config.yaml
n_experts: 160
d_expert: 64
moe_layers: [1, 2, 3, 4, 5, 6, 7, 8, 9, 10, 11, 12]
router_score: "sigmoid"
balance_loss: 0.0132
norm_eps: 1e-06
train_tokens: 370900000
max_steps: 5942
dataset: "wikipedia_en"
Below are experts of layer 8 (counted from 0) of a mixture-of-experts language model. Rows are named router (the router's row for the expert), up (a neuron's input weights, with its number), down (a neuron's output weights, with its number) and show model dimensions 0-223. Each number is 128 + 24 x the weight over its row's rms, rounded and kept within 0 to 255.
Before each expert's rows: a language model's description of what the expert responds to; "mostly gets" lists some tokens that are sent to it at least half of the time. This comes from a sample of Wikipedia text that the model never trained on.

# expert 26
Past-tense action verbs. Main verbs right after a subject in biographical and historical narrative, mostly past tense: landed, attended, awarded, played, won, received.
mostly gets: " played", " won", " began", " received", " moved", " held"
router [136 124 125  94 127 106 126 127 147  94 138 163 155 112  61 121 145  93 117 142 142 184 140 137  97 121 122 152 155 143  93 111 174 148 155 170 121 110 119 168 170 135 136 152  80 123 142  88 113 135 153 160 175 149  87 141 147 121 100 144 141 158  86 107  97  97 134 114 146 123 144 115 163 154 107 125 152 159 114 118 141 148  97 143 135 150 125 115 133 130 171 146 138 159  94 118 134 126 110 153  86 121 167 120  93 131  97 155 113 155  94 159  97 146 138 169 192 136 117 159 156 147 172 122 152 134 132 147  82 127 148 111 134 140 110  97 143 117  76 130  91 136 139 120 149 135 114 117 127 144 121  88 145  92 145 135 147 129 148 101 137 107 138 127 134 146 126  97  98 165 108 110 156 122 116 139 158  96 118 126 106 117 120 122 124 139 113 142 160 100 118 121 141  97 100 114 116 135 142 113 169 142 133 114 148  97 153 128 163 164 196 130 153 115  82 113 147 186 122 117 124 135 133 146]
up6 [112 128 111 124 113 156 134 139 172 150  99 109 139 111  99  91 133 147 143 124 153 135  89 113  97 133  86 109  88 142 115 125 161 115 123 160 108 145 158 117 151 118 152 141 112 152 114 122 103 163 145 134 140 120 102 134 132 145 111 126 105  80 145  93 149 116  96 122  86 107 127  98 134 168 173 113 105 144 130  96 137 137  74 114  88 160 137 109 122 108 173 147 110 141 108 121  84 160  85  90 125 115  97 138 140 143  72  87 129  79 176 138 104 147 154 129 134 146  94 179 151 117 126 146 146 106 127 131  79 114 139 101 120 128 113  95  95  83 141 149 111 155 112 124 141 114 127 119 112 136  98 152 127 137 159 100  88 144 166 127 132 121 119 120 114 126 132 139 129 117 118 130 164 137 155 161 108 112 165  95 130 110 153 162 101 137  96 123 131 159 108 150 142 129 120 102 116 142 129  90 118 157 168 144 182 104 108 142 148 141 146  99 171 133 146 136 185 100 161 114 108 103 141  75]
down6 [144 146 153  98 106 158 155  70 128 191 153 156 142 111  91 185 171 141 136 149 109 109 148 155 162  97 126 149  98 129 150 132 155 107 120 146 105 132 194 114 173 142 108  92 159 128 118 123 133 128 108 155 125  99 108 131 143 136 115  95 142 134 113 145 122 126 139 155 127 109 161 101 129 121 126 145 132  97 130  85  94 170  95 105 109 101 102  90 146 171  81 133 128 110  87 108 130 103 120 137 104 140 149 139 123  94 162  81 104 197 125 108 158 118 137 126 141 118 121 121 129 134 187 112 113 143 174 132 136 125 117 165 192 141  73  85 151  87  90 122 129  97 113 104 137 117 142 131  88 160 174 103 110 130 116 157 116 137 110 103 119 132 121 128 137 132 146 117 121 147 122 117 132 132 115 121 148 128 148 140 113 122 128 156 126 122 144 170 151  68 124 122 121 116 137 163 147 125 168 147 140 137 135 135 149 145 131 104 109 157 133 143 108  92 134 159 116 140 135 127 105 134 144 103]

# expert 24
Naming and quotation words. Words introducing names or terms, plus closing quotes and pieces inside glosses, such as called, nickname, surname, named, closing quotation marks.
mostly gets: " name", " called", " named", " Genus", " written", " wrote"
router [ 81 123 131 126 117 104 121 148 140 111 154 132 129 153 103  91  94  95 115 177 149 102 135 139 137 122 104 122 136 127 127 114 178 157 139 154 121 110  77 140 140 113 141 134 110 178 128 144 146 152 116 130 130 144 141 163 142 164 152 129  80 131  97 178  99 101 115  81 134 114  95 141 144 136 155 151 179 152 129 147 149  92 128 100 127  87  70 133 130 142 159 107 116 150 136 106 125 132 136 147 107 136 111 134 144 134 133 115 129 129 143 133 128 142 113 116 177 145  83 132 192 130 169 105 150 152  98  94 176 134 121 117 131 156  91  99 140 135  94 102 105 143 113 151 108 152 128 145  93 145 129 103 124 114 111 127 169 118  84  87 110 103 168 109 142 148 145 160 141 187  91 154 132 133 164 138 133  76 103 146 103 153 144 139 100 151 115 134 156 153 114 106 117 108 139 126  87 149 140 123 118 115 131 121 113  70 120 120 163 119 170 147 147 139  80  90 117 145 156 130 130 113 120 136]
up0 [115 156 121 141 118 128 132 151 113 111 136 118 129 116 135 129 130 170 179 126 145 103 167 111 150 117 150 142 135  95  73 122  85 136 112 122 100  95 124 136 132 106 112 107 123 117 125 101 122  95 108 128 168 118  90 100 169 109 154 168 128 129 123 141 123 131 173 128 155 122 139 121 141 133 155  76 128 150  98 107 162 129 116 113 129 106 157 140 142 131 153 141 118 144 118 152 152 118 118  95 105 149  97  99 179 126 124 104 144 151 144  90 100 148 114  91 113 132 112 160 104 179 104  84 125 124 129 167 117  61  86 117 146 188 127 148 111 100 119 131 140 142 104 114  95 149 121 166 123 143 135 110 118 128  97  90 103 115  91 124 122  87 146 118 143  93 142 116 140 151 115 118 186 121  76 155 118 136 116 128 141 123 130 149 144 135  88 126 155 134 131 127  98 129 124 153 111 139 116  73  70 138 111 136 147 128 133 111 152 161 180 110 108  54 128 109 133 128 158  87 145  94  99 128]
down0 [145 111 120  95  90 144 137  78 106 151 133 132 137 150 112 154 126  81 100 126  83 147  78 129 126 133 107 102 131 166 156 129 136 102 128 114 136 118 133 122  70 104 124 141 178 107 119 156 133 109 136 124 133 180 114  87 139 117 127 161 126 109  97 128 157 175 132 137 143 119 154 157 167 161 142 133 121 157 158 134 159 151 124 108 135 160  81 139 103  86 133 135 118  92 118 118 103 138 107 140 157  68 138 145 149 144 114  99 120 136 105  65 173 111 104 135 107 110 143 146 139 146 113 186  92 120 110  99 128 160  99 135 131 138 125 112 154 111 136 144 127 126 141 120 147 127 146 108 144  82 106 114 113 127 121 111 163 124 177 130 115 124 100 167  92 126  98 137 154 131 155  89 117 150 113 145 172 120 156 105 124 105 103 129 113  82 138 142 125 134 114 149 131 159  93 113 136 126 156 110 128 201 141 183 152 104 152 150 106 120 119 110 110 119 115 158 137 112  84  95 158 144 128 124]

# expert 5
Clause connectives. Conjunctions, relative pronouns and commas that open a new clause, such as which, that, when, while, but, However, because.
mostly gets: " which", " that", " when", " while", " where", " but"
router [ 95 128 105 149 110  89 146 136  91 127 125 152 109 131  99 113 170 137  62 136 153 141 125 117 110 126 108 137 124 115 124 113 135 140 127 169 110 130  77 171 130 129 146 124 125 146 120  64 124 146  89 148 145  81 108 169 119 136 152 168 113 132 100 171  95  90 141 168 125 116  59 132 153 140 174 185 119 126  99  88 112 101 118 107 117 144 106 129 119 134 133 110 134 150 107 101 131 105 120 113 137 142 139 133 138 145 120 179 114 168 101 138 124 101 116 140 169 145 111 148 130 112 107 137 134 176  99 124 117  95 115 137 132 138 126  63 119 124 130 111 131 145 123 101 136 140  86 123 132 155 117  99 122 149 117 151 182 105 127 139 133  79 157 144 111 155 128 122 140 159  64 117 162 151 125 138 134 143 119 142  85 126 123 124 135 153 169 167 125 144 121 171 126 111 122 121 106 119 112 145 154 154 150 165  86  97 155  96 147 150 142 124 146 122  86 121 160 142 166 134 154 112 146 133]
up2 [153 127 125 162 128 138 153 136 101 156 131 158  94 143 123  99  75 151 145 151 135 115 112 123 172 146 178 147 119 153 137 119 114 136 143 128 140  92 148 170 118 125 152  92 100 107 108 133 154 131 113 118 186 137  98 108 116 113 165 104  94 159 116 156 111 133  90 159 163 152 120 152 135 142 100 168 155 111 152 110 101 101 103 106 144 121 124 106 175 101 122 153 120 132 115  81 132 125 140 129 168 108 134 134 130 126  77 158 129 130 134 124 154 166  96 107  96 118 144  81 123 112 141 108 112 138  99 137  99 142 100 136 134 134 146 128 143  90  81 153 146 147 155 112 187 122 164 140 157 130 110 105 123 178 127 126 122 115 144 152 156 120 128 159 134 164 144 159 119 115 101 130 152 113 152 159 156 114 133 134 134 141 127 152 129 163 139 101 142 170 113 129 172 114 178 181  99 147 150 151 158 133  59 106 130 126 136 116 133 111  92  72 132 168 121 117 131 102 133 126 135 152 170 134]
down2 [107 106 112 163 165 116 150 152 147 144  92  83 185 119 139 130 162 166 124 134 118  92  99 106 133 121  97 114 119 136 128 115 111  76 145 104 115 166 117 149  74  72  92 127 105 119  87 116 107 115  88 136 171 125 136 123 175 124  99 170 125 106 159 159  96 144 146 135  85 156 135 125 112 150 122 126 158 102 126 135 141 110 108 114 113  72 129 167 129 136 142 102  98 113 114 149 157 117 131 143 100 120 108 117 136 117 134 149 113 158 105 155 110 138  68 145 107 126 127 135 158 187 141 139 122 149 142 179 164 151 142 137  96 136 101 121  99 121 152 164 136  86 123 112 104 132  82 144 124 157 148 137 106 116 116 178 130 151 141  98 138 129 105  88 134 153 155 152 119 142 105 119 127 163 123 166 112 102 143 128 141 132 149 119 109 122 140 137 132 104 120  98 121  95 140 107 122 158 129 145  95 158 136 104 146 173 107 124 148 126  95 153 138 102 161 166 126 127  95  88 113 165 101 142]

# expert 0
Romance/Slavic name fragments. Word pieces inside Spanish, Portuguese, Latin American and Slavic names and places, such as ó in Capó, ru in Veracruz, ović.
mostly gets: "ović", "ș", "ón", "ñ", "ó", "ú"
router [ 99  95  94 119 126 116 115 113 134 137 183 139 135 134 111 152 149 121 134 137 164 129 132 149 127 125  74 146 136 145  60  79 134 150 143 108 144 118 138 142 178 102 115 118 104 174  97 101 144 145 130 110 134 179 113  82 118 173 157 115  80 138  90 123 101 100 111 108 109 107 128 167 153 155 183 127 133 138 129 151 124 129 114 153 178 121 110  75 149 135 146 114 139 163  94  82 129  94 112 155 159 135 170 120 124 150 107 130 104 139 113 133 126 109 112 138  98 138 144 124 149 140 114 134 121 155 117 156 100 151 164 143 108 115 110 122  86 119 101  78 116 170 152 143 139 154 144 114 136 156 163 151 177 140 165 121 143 117 125 149 123 106 146 111 138 119 124 129 121 167 129 120 126 171 110 190 102 174 104 144 104 119 132 136 137 177 157 117 159 121 161  85 119 105 135 114 121 140 117 103 155 117 117 102 145 109 142 130 143 133 158 118 174 141 100  98 108 137 147 132 159 127 109 113]
up6 [ 80  75 159 163 165 116  98 109 104 113 151 153 139 114 116  88 126  95 127 143 127  85 154 160 125 117 134 131 141 152 143 110 121 119 102  90 124 103 127 154 147 129  83 123  86 150 158 125 159 124 147 100 145 147 131 152 123 155 110  74 130 126 121 136 120 131 114 123 107 112 118 141 164 146 176 133  91 101 124 122 137 124 132 149 155 152 122  89 142 130 125 135 154 129 133  95 151 140 134 122 129 158 164 111 148 133 142 118 136 162 122 126 138 137 131 125 147 162 145 116 169 150 109 138 105 121 141 109 145 163 164  73 173 112 141 131 100 127 189 102 135 118 100 111 137 116 155 155 165 121 159 139 151 147 144 123 125 137 184 140 150 119 142 109 145  83  67  92 120 115  98 121 114 108 113 134  85  92  72 125  93 113 111 124 138 125 157 149  99 128 110  78 101 124 111 134  94 107 145 141 140 140 159 142 124 171 145 133 118  61 142 145 137 107 155  88 109 103 157 151 138 126 175 172]
down6 [116 111 106  99 117 189 142 158 154 178 176 121  95 112 129 104 134 123 116  92 136 163 132  49 151  85  88 186 145 177 133 125 125  83 111  90 158 168 158  96 124 130 122 103 147 143 104 136  99  81 151 115 134 147 138 130 123 154 144 127 106 148 128 152 151 103  91 159 106 124 104 106 112 133 162 102 133 116 155 112 127 141 131 139 126  79 112 124 109 116  88 134 141 103 152 132 158 117 152 120 163 147 142  92 107 107 155 133 145 135 149 120 131  89 116  75 103 126 149 113 128 164 111 123 155  89 144 128 139 125 125 124 109 142 132  96 132 102 137 127 145 154 155 142 151 113 135 122 121 160 138 182 135  93 138 121 130 132 182  99 130 157 133 162 132 131 130 126 104 127 105 116 149 140 149 166 129 150 174 128 119 153 112 133 128 157 116 118  90 185 126 154  79 116 138 129  99 100 139 118 116 122 129  97 135 149 140 116 146 100 176 107 121  77 159 132 107 110 145 139 146 122  99 110]

# expert 12
Determiners and prenominal modifiers. Mostly the, plus adjectives or proper modifiers before a noun, such as the, respective, major, World, Alaska, after of or in.
mostly gets: " the", " various", " European", " Royal", "Other", " entire"
router [125 103 116 120 127 131 157 147 138 144 144 179 140 114 124  94 123  90 126 107 144 103 129 163 120 116 118  96 138 128 139 139 124 129 168 155  95  94  79 172  97 152 190 140 127 170 114  73 102 133 132 143 154 136 153 129 117 176 116 124 119 124 101 170 100 120 135 169 147 120 124 139 117 158 147 194 166 162 104  85 124 112 143 114 138 154  89 128 138 143 141 105 167 144  85 111 125 115  87 119 113 133  89 170 129 151 139 123 135 132 112 111  65 137 152 150 132 155 106  88 144 134 130 152 151 148  97 106 100 168 129 126 177 142 109 100 103 132 143 124 122 157 154  96 129 159 120 100 124 151 107 126 147 109 130 124 117 125 117 156 150 111 150 117 135 159 117 123 100 131  94 116 167 121  93 106 143  96 124 133 152  97 136 104 103 186 127 152 126 188 157 132  94 134 134 166 116 143 147  91 168  90 128 118 102 116 133 115 152 139 106 130 133 158  92  92 139 153 136 136 127 100 130 112]
up1 [144 120 166 152 143 111 104  78 147 173 111 157 105 149 142 128 136 143 165 125  98 109 172 129 100 117 132 141 139 123 148 131 135 114 148 101 118 113 133 160 142 152 159 182 132 117 173 149 147  88  82 103 102 129 153 115 120 163 124 133 127 135 130 127 160  61 141 160  92 139 133 137 102 143 118 119  99 141 122 125 123 138 125 103  63 104 142  85 146 143 127  87 158 136 131 103 161 175 122 104  88  86 112 133 111 161 121 120 128 134 156 162 133 108 103 114 111 135 120 152 132 174 140  91 121 143 112 125 147 139 135 127 149 164 105 125 119 109 119 103 138 146 160 105 135 119 129 154 176 134 149 161 139 127 116 154 137 115 168 138 134 158 139 151  62 169  96 118 152  91 147 142 112 116  76 112 141 140 113 116 121 141 115 121 136 148 105 189 136 143 150 101 117 135 111 181 110  78  94 152 151 138 157 121 152 160 104 110 124 162  88 143 146 132 122  98 102 127 163 113 138 104 147 151]
down1 [124 153 137 137 174 143 108 125  77 138 124 134 167  96 136 133 102 123 117 150 134 118 107  97 112 157 146 175 127 102 123 100 118 128 122  71 152 138  98 140 107 125 111  98 120  97 123  96 157 125 116 133 141  81 176 145 141  75 149 115 154 161 133 149 115 154 160 157 104 101 137  88  48 112 133 123  95 123  96 119 139 129 154 130 110  88 119 125 146 143 168 150 149 107 127 124 123 120 149 135 128  78 153 108  85 129 128 143 129 121 134 156 123  87 125 154 129 139 115 119 103 101 116  88 120 173 133 144 158  84  85 128 103  85 100 135 124 163 131 114 137 130 112 134 116  95 113  91 151 147 114 119  84  81 126 114 119 112 159 129 154  93 124  86 117 131 147 108 114 122 156 114  87  97 109 119 116 132 144 127  99 140  90 131 115 107 145  91 111 154 171 131  82 121 120 116 122 149 172 114 151 113 115 141  85 146 160  99 138  82 141 100 167 130 101 168 119 148  96 129 125 115 130 132]

# expert 10
Institutional modifiers. Adjectives and nouns that modify a following noun in institutional phrases, often after of/and, such as local, political, Historic, university, United.
mostly gets: " local", " political", " based", " working", " social", " private"
router [130 109 126  91 143 133 141 139 150  89 157 140 170 121 160  82 181  79 145 146 145 109 163 133 100 121 124  90 141 113 107 128 130 159 126 137 134 115  87 184 154 120 191 133 103 136 149 105 130 151 144 141 152 113  96 157 120 131  92 140 116 131  95 135 120 138 161 120 103 137 114 107 140 123 148 162 149 158 118 105 144 140 155 123 137 123  76  96 138 136 181 137 183 135 116 105 129 171  85 152  92 135 117 144 103 130 119 104 127 149 119 154  90 147 175 170 154 118 135 150 120 113 103 141 153 139 105 133 117 110 123 128 141 134 161 112  67 135 129 144 101 124 202 118 115 153  90 100 148 128 124  76 134 121 120  98 143 127  86 140 153 115 111 114 155 111 139 147  87 126 127 100 134 136 133 150 144 107 128 117 135 146 162 134  89 156 129 147 152 134 162 151  98 147 116 123  97 133 148  96 174 125  98  72 114 105 140 139 174 146 125 108 135  88 121 124 123 145 151 122 117 119 128  92]
up1 [144 136 100 101  98 123 126 204 144  73 125 124 157  86 122 121 119 105 153 136 105 131 130 136 102 133  76 159 164 108 115 181 151 124 101 131 164 109 126 127 121 131 147 111 158 127 136 122 144 123 152 126 127 132 126 101 124 141 136 140 123 141 103 145 154 121  88 119 116 138  82 118 148  94 149 105  99  94 162 155 180 104  83 109 114 122 148 122 153 202 158 172 166 145 112  94  93 137 149  97 123 145 128 112  81 144  89 111 159 148 157 156 116 153 135 122 121 144  91 179 141 138 115  91 146 125 136 153 137  99 133 121  99  98 117 101  94 148 120 133 110 153 152 130 142 107 112 125 120 151 169 132 141 112 110 129  93 133 107 181 107 113 140 109 127 122 113 137 151 118 172 152 133 142 113 123 118 167 115 146 146 151 116 136  77 154  97 116 126  73 100 124 146 107 137 127 144 146 164  85 135 122 126 110 169 157 130 139 123  98  98 147  94 127  80 121 114 155 143 121 158 117 134 119]
down1 [132 141 103 130 204 111 121 129 125 148  96 179 128 139 140 142 117 117 109 118 171 129 134 143 119 124 174 109  87 102 180 121 140 151 114 127 129 135 124 178  91 133 131 103 125 118 137 151 115 130 150 150 145 192 138 169 149  93 136 127 139 125 152 137 125 147 144  97 127 135 111 114 142 146 116 150 168 137 149 108 132 129 146 140 104 136 139 109 124 121 121 108 152 123 152 135 157 135 123 118 132  96 119 102 139 169 130 125 193 103 125 105 119 124 142 153 116  98 109 143 130  55 117  79 130 150 146  53 131 137 149  87 182 130 142 148  98 124 122 169  94  97 110 112  91 152 120  59 105  97 130 168 177 119 150 122 126 113 145 161 131 125 120 145 136 158 150 135 115 123  90 133 128  93 129 122 151 124 147  93  99  97 108 124  93 163 152 141  94 153  95 100 113 128 115 141 146 146 177 152 123 120 168 110 166 127 131 136 101 138 131 116 145 100 144 146 150 147 152 146 137 164 128 118]

# expert 21
Abstract topic nouns. Abstract or field nouns and word-final suffixes after the or a possessive, such as theory, history, role, legislation, -ology, -ations.
mostly gets: " role", " history", " education", " development", " systems", " law"
router [110 126 113 126 122 120 133 149  80 101 139 136 166 172 155 101 158 108 128 166 168 125 145 124 106 152 128 106 143 145 136 116 151 141 144 149 144 131  95 168 150 110 137 133 134 180 152 115 130 161 108 147 175 121 163 117 106 110 107 150 119  91  92 143 114 135 117 128 107 131  98 131 159 160 136 125 162 155 151 145 130  72 155 146  91 100 138  94 100 148 146 111 105 132 135 101  73 132 103 113 133 132 121 140 133 126 150 155  87 136 137 171 114 156  99 135 132 145 141 144 177 133 137 151 131 162 110 140 148 110 118 105 153 136 165 112  96 153 119 108 115 120 149 147 143 153 109 155 152 120 108  78 123 120 120 173 166 119  99 129 155  89 101 104  87 142 159 107  94 152 100  92 169 152 130 186  87 153  96 108 141 144 127 151 106 136 147 116 111 150 166 131 107 122 135 122 113 141  98 110 156 141 101 140 149 125 127  64 146 165 170 123 144 106  77 125 145 113 101 118 169 144 117 107]
up0 [ 94  87 129 121 111 108 124 130 101  76 114 144  98 144 192 139 189 116 150 146 128 160 111 171 121 116 120 131 150 137 108  75 138 131 156  76 161 129 121 116 116 160 120 117 136  99 135 117 115 135 146 118 131 137 169 107  96 163 124 122 126 113  83 139 164 144 115 150 103 193 153 138 131 136 136 140  98 156 158 121 150 129 161 157 125  81 128 102 139 163 126 141 102 111 100 115 130 128 107  97 128 143 178 133 130 118 107 115 140  89 107  89 126 120  96 130 136 133 160 160 137 146 123 151 138 144  73 117 121 130 129 173 174 159 115 136 147 152 137 109 151 120 120 124 102 100 118 150 120 120 112  92  95 118  90 172 102 122 131 215 105 147 109 105 115 142 110 125 132 112 152 108 125 154 106 134 109 128 147 119 131 103 115 104 132 107 146  89 136 128 169 120  90 115 111 120 126 152 159 104 167 129 108 115 149 112 161 113 121  57 153 112 109 101 118 148 157 141 113 139 149 106 108 137]
down0 [117 131 120 149 121 141 115 155 172 151 117 137  79 168 152 129 123 105 139 172  91 132 129 117 119 120 117 149 123 129 144 144  95 114 103 150 125 113 129 137 122 176 167 153 123 101 156 115 112 131 131 173 122 150 147 152 132  97 116 117 107  97 144 146 174 102 131  82 105 154 126 126 113 124 154 119 133 147 108 135 142 114 161 163 105 129  85  90 146 123 120 139 136 141 121 145 112 163  91 174 146 133 133 162 126 120 116 110 126  85 111 161 108 131 133 107 102 142 140 107 169 101 126 115 139 140 155 139  82 138 120 167 133 196 140 111 148 129 142 122 114 143 123 105 146 147 134 137 102 125 182 137 138 181 122 113  95  94 157 128 131 163 120 110 142 116  87 122 144  76 141 158 104 168  71 141 139  89 115 133  90 123 157 162 175 118  92 118 156  87 106 129  98  96 119 128  86 147  89 137 136 135 138 132 125 146 150 149 106 125  71 113 177 146 102 157  98 112 134 138  93 144 177 121]

# expert 36
Capital letters, numbers, dates. Single capitals, Roman numerals, digits and month or ordinal tokens, such as I in I-95, II Corps, 1884, March, 1st.
mostly gets: " I", "I", " U", " Army", " II", " There"
router [112  82 104 131 166 139 177 143 121 114 126 133 149 175 156 106 114 126  80 146 151 136 152 145 140 143 133 103 130 139 132  89 176 124 139 137 132 120  99 153 134 156 117 146 121 167 138  98 102 162  78 134 139 156 119 125 151 178  86 132 115 151 123 125  75 118 140 158  90 145 170 132 144 148 127 136 165 152  70  92 150  98 116 118 110  68 136 132 146 151 147 112 149 145  78 120 130 132  92 120 150 119 163 132 121 122 138 145 133 182 134 165 126 168 138 175 104 168 131 138 158 122 143 139 129 134 130 138 158 136 162 181 119 130 123  80 119 126 110 115 124 130 133 134 150 149 121 142 136 116 145 111 104  99  90 108 131 127 131 111 169 129 142 123 123 119 139 147 153 128 111  99 189 147 117 149 137 111 131 131 121 140 146  95  73 161 107 140 159 143 129 105 115  95 138 147 125 159  99 106 143 106 122 125  67  93 117 110 175 141 162  96 151 148 134 119 167 108 146 127 139 165 108 143]
up0 [ 80 140 120 146 179 148 140 118 123 129 148 131 133 120 109 146 131 139 100 165 127 133 164 199 127 165 174 114  95 162 113 112 152 124 137  81 124 127 153 139 145 108 157 154 126 171 155 129  91 162 122 119 128 130 136 160 114 125 108 121 120 133 108 134 143 170 153  96 123 139 136 133 108 119 207 131 121 148 116 110 141 111 109 133 137 100 145 141 125 149 112 103 141 135 133 104 158 139  99 124 160 140 105 184 123 132 133 113 102 138 100 112 119 146 106 131 140 107 179 125 140 108 124 157 140 181 127 137  94 106 138 167  99 155 162 121 129 122  80 143  74 114 121 135 150 163 121  99 137 132 128 126  71 137  91 159 141 154 135 153 145 151 166 147  96 143  71 115 124 143  86 135 142  99  93 116 149 118 131 111 131  97 150 133 120 117 131 143 129  80 146 118 107 108 159 120 152 110 106 122 121 129 102 127 136  87 158 161 130 126 104 116 156  85 111  97  99 163  78 118 115  88 148 176]
down0 [149 176 159 163 121  94 147 166 125 127 123 107 169 161  87 119 125 109 105 181 176 114 126 113 172 149 143 132 112 125 168 131 122 112 121 144 137 137 134 125 115 138 134  99  99 102 123 167 163 103  92 153 132 150 119 108 100 141 151 154  95  92 152 130 135 122 116 107 109 154 169 108  86 104 124 106 195 136 109  94 153 138 106 141 101 124 159 174  94 113  87 155 127 126 130 167 144 119 124 122 157 113 113  83 114 107 110 132 154 152 135 103 146 153 113  79 136 139 126 137 134 144 177 106  88 113 127  97 150 104 126 193 132  99 147 141  93 107 114  87 128 136 137 120 105 153 173 115 136 156 100 165 171 103 114 166 130 182 125  98 128 167 130 133 137 114 113 125 115 138 146 134 115 127 130 121 135 120 137 138 115  79 129 119 106 139 122 113 128 128 166 106 147 115 118 155 133  96 131 120 169  97 129 168 128 170 128 101 120 138 107 139 115  88 150 121 171  83 126 114 142 138 114 146]

# expert 63
Mid-word name pieces. Word-internal pieces of personal and foreign names or technical words, such as -ardo, -ón, -ão, Boe-ing, Mechan-ized.
mostly gets: "ardo", " José", "ira", "ón", "encia", "aro"
router [148 109  79  94 133 152  96 113 120 129 170 187 120 133 125 136 161 113 131 134 127 145 133 166  88 105 127 119 161 121  97 116 140 173 126 117 128 110 123 139 151 123 121 123 101 140 118  89 145 157 110 144 139 163 146  92 125 144 135 146  94  94 110 162 118 126 139 136 126  84 146 115 173 138 141 137 145 151 138 148 147  95 142  82 158 135 138  96 113 148 144 124 167 141 113  96 115 105 131 120 160  99 117 120 149 155  90 138 110 168  98 127 109 137 152 161  98 158 147 104 132 137 143 125 150 141 126 111 103 160 136 157 142 109 129 100 118 126 107  73 154 127 180 132 133 122 135 154 133 144 131 152 149 110 167 100 125 119 134 124 154 133 114  98 118 135 149 128 135 181 121  94 129 174  94 184 101 125  73 142 123 143 145 118 143 171 117 133 164 144 137 106 101  83 154 118 123 136 121 104 133 124  90 131 157 121 170 129 155 176 198 116 172 108 114 138  66 155 121 139 172 118 102 109]
up4 [192 135  41 132 122 160 126  92  67 141 152 139 113  83  88  91 120 123 146 139 134 111  93 149 139 144 169 139 101 112 159 115 110 148 120 173 174 117  94 158 158 131 149 124 138 119 147 132 145 106 158 155 130 123 146 136 137 114 104 123  95 109 131 140 116 130 106 138 153 110 117 154 143 101 121 122 161 171 113  94 128 127 144 132 183 132 127 148  69 143 129 134 130 145 105 107 150 121 142 148 129  63  91 113 118 145 113 130 150  96 155 126  98 129 144 138 131  95 162 173 131 121  87 147 109 182 109 142 140 158 119 149  91 133  91 128 117 146 147 108 158 140 151 135  77 131 146 154 117 144  74 117 144 138 134 157 132 112 149 136  94 149 149 111 129 112 117 124  91 108 128 127 129 112 121 125 101 119  99 137 158 130 116  86 157 115 126  97 143 163 136 130 115  98 154  86 124 147 128  81 154 171 140 132 147 169 126 114 111 107 154 153 125  92 121 100 108 125 139 145 114 125 142 150]
down4 [100 143 120 164 166 161 150 169 129 145 101 128 122 193 169 130 146 112  83 124 138 122  59 118  82 170 145 140 104 142 136 184 125 129 123 120 148 161  89 124 152 128 134 113 124 160 101 163 151  97 145 126 120 127 122 137 162 125 168 156 134 152  84 121  99 135 178  87 112 151 148 104 145 115 132 139 106 152  85  90  98 117 115 169 100 114 113 162 136 141 120 139  93 123 172 131 105 167 143 155 105 101 147 183 123 143 143 131 133 128 117 131 103 165 148 144 132  90 150 118 114 167 121 123 118 128 161 138 131 106 108  85 128 119 119 109 129 135 163 146 134 162 111 118 147 109 101 104 127 123 122 132 133 122 102 125 145 145 121 131 112 128 112 136 108 119 125 130 154 123  98  89 101 160 129 134 111 152 181 114 146 128 127 114 158 152  92 123 170 112 152 131 145 145 157  95 128  88 124 101  74 113 150 183 152 153 141 150 121 145 121 173 175 124 147 107 105 109  95 117 129 138 106 140]

# expert 30
Concrete head nouns. Common nouns for things, works and structures after the or a, such as station, album, band, service, Airport, house.
mostly gets: " station", " project", " aircraft", " album", " buildings", " song"
router [130  64 150 133 171 118 179 179 121 115 126 125 128 103 125 106 148 123  93 123 122 173 123 141  87 121 100 111 122  90 125 111 172 136 137 127  86 131 133 184 106 134 112 134 101 127 124 102 133 142 142 104 135  88 163 113 130 123  98 148  92 122  94 147 108 120  90 101 125 115 108 172 109 127 161 163 133 131  81 126 140 124 138 157  95 134 127  81 153 171 139  90 120 139 129  99 130 128 128 177 126 152 132 184 137 154 120 122 109 185  91 149 103 163 142 119  96 117 137 125 157  97 166 164 143 149 126 112 149 106 125 133 156 160 112 114 116 140 133 107 118 111 152 109 121 142  73 142  95 133 162 110 124 129 113 114 162 141 154 100 168  87 101 134 139 151 137 111 118 118 122 104 122 160 138 129 112 112 121 103 169 147  94 117 132 129 136 146  90 153 130 138 133  70 132 128 102 187 124 162 198 148 139 109 122 114 114  95 130 139 120 114 152 124 106 133 112 136 123  84 107 133 114 124]
up20 [147  92 131  96  88 109 162 138 134 159  94  84 160 111 126 143 158 142 126 157 174 173 127 128 131 117 136  95 109 127 115 101 109 108 128 109 162 112  88 168 103 143 114 108 114  83  96 109 163 160 105 122 136 133 114 133 137 118 134 159 142 169 116 111 153 149  94 166 168 135 116 128 117 109 106 151 141 134 139 172 153 141 148 105  82 113 136 107 133 166 139 141 122 132 126 147 105 120  72 144 148 119 122 139 109 118 121 141 132 151 136 150  98 115 139  97  82 111 145 145 131 108 154 111  76 113 150 125 118 104 150 123 151 125 150 132 135 163 116 119 146 114 135  79 117 113 124 120  90  87  90 115 118 134 132 173 150 132 132  97 150 139 141  76 140  81 161 154 116  63 109 112 162 161 108 121 114 124 112 150 116 135 107 130 109 147 173 122 102  96  81 142 121 124 101 167 124 141 145 124 139 183 152 137 176 145 116  95 140 124 123 159 149 129 127 162 114 137  71 102 151 103 149 164]
down20 [124 129 121 101 132 106 135 165 166 110 142 127 107  85 102 130 152 107 133 119 128 145 111 137 113 126 175 151 136 132 128 132 130 191 153 142  84  94 167  95 126  95  97 153 160 102  93 134  84 147 149 153 119 101 123 110  84 143 138 125 177 117 122 134 139 140  95 136 124 137 104 150 135 155 147 159  98 136 142 160 164 137 178  96 126 112 113 124 163 121 127  76 143 109 123 136 141 110 111 113 114  96 186 127 168 134 121 131 121 113 158 151  80 138 121 193 121 145 143  97 142 100 162 118  92  86 149  96 136 108 150 117 132 108 111 134 104 117 128 116 156 168 156 149 109 148 127 113 127 123 104 124 178 131 158 143 144 125 113 160 145 150 106 102 143 129 146 137  97 114  74 135 157 168 170 116 108 140 133 169 139 149 136 132 116 159 152 119 128 142 118 154 164 139 121 181 103 116 125 119 123 147 126 132 140 122 131 204  87  93 124 122 141 130 105  95 115 128 156 142  79 151 129 121]